Weights of a small mixture-of-experts language model, trained from scratch on English Wikipedia: 10 layers.
Below are experts of layer 2 (counted from 0) of a mixture-of-experts language model. Rows are named router (the router's row for the expert) and show model dimensions 0-127. Each number is 128 + 32 x the weight over its row's rms, rounded and kept within 0 to 255.
After each expert's rows: "mostly gets" lists some tokens that are sent to it at least half of the time; "comes before" lists some tokens at least twice as common just after its tokens as in all text. This comes from a sample of Wikipedia text that the model never trained on. Tokens count by the router's weight.

# expert 5
router [ 93  73 124 179 121 118 158 101 153 135 171 103 144  85 121 155  79 155 187  69 132 160 182  96 118 107 127 151  67 156  91 158 140 110 152 127 175 155  88 140 155 139 154 176 123  98 154 131 106  99 103  89 137  96  67  91 121 117 128 107 113 136  72 140 125  78 113  97  69 131 188 107  98 165 150 175 167 144  91 151 108  86 123  98 145  94  96 105 193  85 130 109 115 160 156 107 162  73 154 114 131 172 122 111 142 110 104 114 151 170 140 152 160 203 159 181  84 158 147  69 149 119 122 107 167  85 134 155]
mostly gets: " (", "{", "^", "(", " [", " "
comes before: "-", "|", "19", "1", "2", "born"

# expert 2
router [123  79 118 114 145 108 179 164  89 112 176 181 104 103 141 148 129 139 180 104 120  93 184  71  98 134  96 102 154 124 126 118 132 163 113 162 160 105 131 140 179 125  53  98 133 113 139 169 176 109  84 148 102 174 175 113 151 119 159  89 149  81  91  75 122  96 153 123 145 114 100 144 145 174 154  97  85 136 176  72  77 197 117  79 135 112  94 137  94  87  94 134 117 162 141 151  84 183 167 146 111  86 114 138  81  91 169 137  97 169 127 165 123 160 148 125 121  76 104 113 136  80 118 183 123 106 137  71]
mostly gets: " 18", "19", " 17", "10", " 16", " 20"
comes before: " |", ")", ".", "–", "%", "0"

# expert 30
router [110 113  90 157 143  96 175 160 105  73 156 150 129 148 169 155 115 141  98 122  75 185 126 128 113  94 135 146 110 154  60  88 119 145 108 125 140 165 175 150 155 181 118 133 116  78 139 164  75 110 100  84 123 182 153  92 177 119  86  90  97  85 127 100 150  84  80 120  82 143 151 183 184 117 154 167 136 157 146  93 111  68 139 114  72  88  60 157 172 113 151 112 172  87 172 166 124 137 175 166 145 141 110  92 163 118 114  87 108 125 176 124 113 129 151 121  60 162 148 120 125 164  87 112 128 156 139 166]
mostly gets: "ide", "\n     ", "uge", " Public", " Arch", "ea"
comes before: " |", ".", "on", "'", "d", "iac"

# expert 23
router [163 104 205 183  72 166 178 127  92 168 101 133 131  79 125 168  76 137  95 122 136 120  97 145 108 150 162 159 138 168 116 134 108 136 149  32  66 137 134 131 109  95 157 169 122 105 158  99 117  74 107  86 148 116  88  97 148  93 133  97 150  74 127 129  84 123 132 119 101 149 176 167 160  83 118 106 169 167 180 106 140 133 151 112  81 132 120 148 144 147 145 131 192 178 106 129 150 142  85 137  93 149 112 116  93 110  76  83 147 136 149  90  99 172 158 154 131 115  85 161 138  45 101 125 185 125 129 113]
mostly gets: "'", " \"", " Ne", " May", " George", " '"
comes before: "s", "The", "t", "I", "a", "the"

# expert 16
router [145 156 119 129 182 187 148 149 106 122 132 149 163 108 160  97 188 125 116 121 159 136 133 113 176 106 116 157 112 163 120 111 118 175 156 139 121 134 161 143 152 159  51 127  72 127 151 159 105 121 152 111  95 169 138 137 127  95 189 153  71 176 173 163  89 146 119 178 165  94 167 137 131 101 142 125  98  85 106 168 163 179 107 170 158 137 144 103  65 122 114  81  89 126 106 113  93  73 144 104 101  86  94 158  87 189  86 142 172 120 100 136 126 113 145  90  91 107 167 140  76 140 113 209  99  68 160 102]
mostly gets: "ism", "ual", " company", "ric", " election", " government"
comes before: "s", " of", "ed", "ing", " and", " in"

# expert 15
router [111  98 108  70 143 168 106 171 181 130 109 127  89 136 108  66  92 103 108 182 148 133 136 136 146 176 145 152 121 120 150 167 161 133 117 105 141 110  77 162 108 125 146  87 124 154 174  81 152 140 164 144 125  97 147 141  56 120  99 130 156 100 160 171  90 193 125 183 167  84  93 103 103 165  78 109 152  51 136 118 190 208  83 152 143 127 173 132 161 180 137 134 116 110 119 148 154 157  74 120 156 111 139 118 128 121 172 125  78  86  98 151 152 132 104  66 198 112  91 164 112 145 126 148  97 135 122 133]
mostly gets: " was", " is", " also", " were", " not", " who"
comes before: " a", " to", " been", " the", " not", " in"

# expert 25
router [141 146 176  74  86 178  89 103 175 136  84  88 119 147 133  87 168 134 129 113 146  86  86 142 115 101 116 112 179  88 132 174 178 108 169 162  90 135  54 159 105  85 176 105 158 182  68  81 115 123 127 177 174 111  78 160  90 120  99 151 135 140 131 142  94 110 160 141 138 149 148 122 115 105 148 118  75 158  95 169 115 144 196 146 171 120 184 111  89 135 134 115  93 165 117 121 152 142  85 141 159 144 130 107 139  94 168 180 187 129  95 105 151 109 136 148 166 113  84 166 103  66 152  98 154 167 150 106]
mostly gets: " at", " with", " by", " on", " from", " for"
comes before: " the", " a", " his", " their", " an", " its"

# expert 14
router [125 158  96 113 174  99  93 124 106 107 167  98 149 131 159 103 183 137 123 145 123 145  82  97 122 162 131 118 127  74 125 114 116 122  63 150 116  99 142 152 190 120 118  86  93 147 103 146  72 146  99 110  72 168 122  90 173 141 150 155 166 188 110 105 164 111 114  68 126 114 135 122 174 167  84 119 119  61 120 100  94 106  59 120  56 129  53  53 153 113 116 163 136 108  96 113 126 130 170  82  76  98 127 117 136 149 121 131 133 120 147  99  74 124 177  86  99 159 189 160 170 146 106 118  86  91 115 125]
mostly gets: "°", " name", "′", " ·", " area", " population"
comes before: " of", ":", "s", " in", "N", "W"

# expert 13
router [115 109  90 159 139  96 173 163 102  76 154 150 133 152 166 160 116 143  99 121  70 189 132 134 121  95 132 147 104 159  64  91 117 144 110 128 140 173 171 151 155 171 119 137 111  75 143 162  75 107 102  83 122 184 156  91 176 128  79  92  95  89 130  92 150  83  74 114  75 143 153 179 186 121 163 166 136 151 142  94 106  68 137 118  78  94  54 151 167 112 150 110 171  91 172 165 115 139 172 164 148 142 112 101 163 112 118  84 112 132 181 120 107 130 142 117  69 169 150 119 125 164  95 116 125 155 138 162]
mostly gets: " Po", " Sur", " Carl", " Emil", " Christian", " 10"
comes before: " |", "–", ";", " -", "}", " who"

# expert 17
router [116 111  86 158 138 105 172 157 100  79 154 154 128 156 169 155 116 133 102 124  77 187 133 122 115  91 131 147 108 155  59  95 113 140 111 128 138 174 172 152 148 179 119 136 114  77 137 157  76 111  95  88 115 185 146  84 179 118  89  93 100  84 137  98 144  88  78 113  82 139 157 187 184 119 156 168 147 162 146  86 106  68 138 116  79  82  58 154 170 120 155 113 166  82 170 172 123 142 170 159 133 135 112  91 165 118 119  83 108 127 180 114 119 128 151 121  68 163 147 120 122 169  90 114 123 159 146 164]
mostly gets: " their", " Sal", " Brad", " Bre", "nder", " Arg"
comes before: "=", "-", "|", "The", "In", "ci"

# expert 19
router [117 105  88 155 133  96 182 165 105  74 157 152 127 153 171 153 119 136 108 120  72 191 130 130 117  92 135 147 109 151  63  93 119 139 108 125 140 169 175 148 156 183 129 131 115  81 150 166  78 112 103  89 117 184 157  89 178 121  87  95  99  89 126  95 147  86  77 108  85 142 148 184 181 122 152 161 143 162 138  93 105  71 137 117  72  86  52 152 170 115 149 106 169  83 173 161 122 138 173 159 143 138 110  89 160 117 117  87 108 128 178 119 114 128 144 125  60 165 147 121 124 168  97 116 129 158 146 165]
mostly gets: "shire", "2013", "CC", " Wisconsin", " Council", " Val"
comes before: "|", " |", "=", ";", "B", "V"

# expert 7
router [113 105  87 159 134  98 172 164 101  77 159 150 133 152 169 157 117 145 102 126  79 184 126 127 116  90 131 150 106 161  61  91 115 144 107 130 136 168 170 150 148 181 118 134 116  77 147 154  75 110 100  91 117 187 150  95 178 123  81  90  97  88 128  98 154  87  76 109  84 144 149 185 180 118 158 171 138 153 143  86 110  70 135 123  75  90  53 159 169 111 151 105 169  88 168 167 116 139 170 160 145 137 114  96 165 112 115  87 114 127 177 119 111 132 146 118  63 164 149 122 127 164  95 111 124 165 144 168]
mostly gets: " Win", " Inc", " Ltd", " Gon", "TA", " mid"
comes before: "|", "\n\n", " The", "000", " Mid", " It"

# expert 0
router [163 158 142 173 170 151 140  90 118 104 161  67  91 121  83 155 190 114 147 160 149 103 176 156 151 155 152 119 136 136 183  95 146  81 109 107 142 159  90 125 135 143 148 138 118 134  95 116 121 154 183 187  97 120 130 127 123 138 175  78 141 166 193  85 139 115 136 180 140 154 115 130 101  77 139  98 105 111  87 141 167 116 109 180 138 116 181 177  84  37 105 175 140 110 157  75 148 102 128  93  33  67 115 144 138 156 124 146 148 164 155 103  95 109 116 127  93  69 151 169 162 121 119 127 149 140 131 142]
mostly gets: " game", " League", " series", " Cup", " album", " round"
comes before: "s", " of", ":", " by", "ing", " ("

# expert 20
router [125 121  87 153 128  77 182 168 104  81 161 159 137 157 173 163 128 150  94 123  82 176 125 138 116  77 126 160 114 158  52  93 118 147  95 121 144 154 173 146 152 177 127 120 116  81 149 154  82 109  97  91 113 183 150 103 159 131  85  94  96  90 126 101 146  89  88 117  88 159 144 191 182 140 154 167 143 164 140  90 122  70 139 118  80  97  57 164 171 104 152 102 171  87 162 158 125 136 175 159 142 130 112  94 170 120 114  87 101 123 178 115 102 137 147 132  61 171 152 127 131 165 100 112 116 158 140 170]
mostly gets: " —", " unc", " Flor", " Jackson", " Field", " Nicol"
comes before: "-", "=", "|", "The", "In", ";"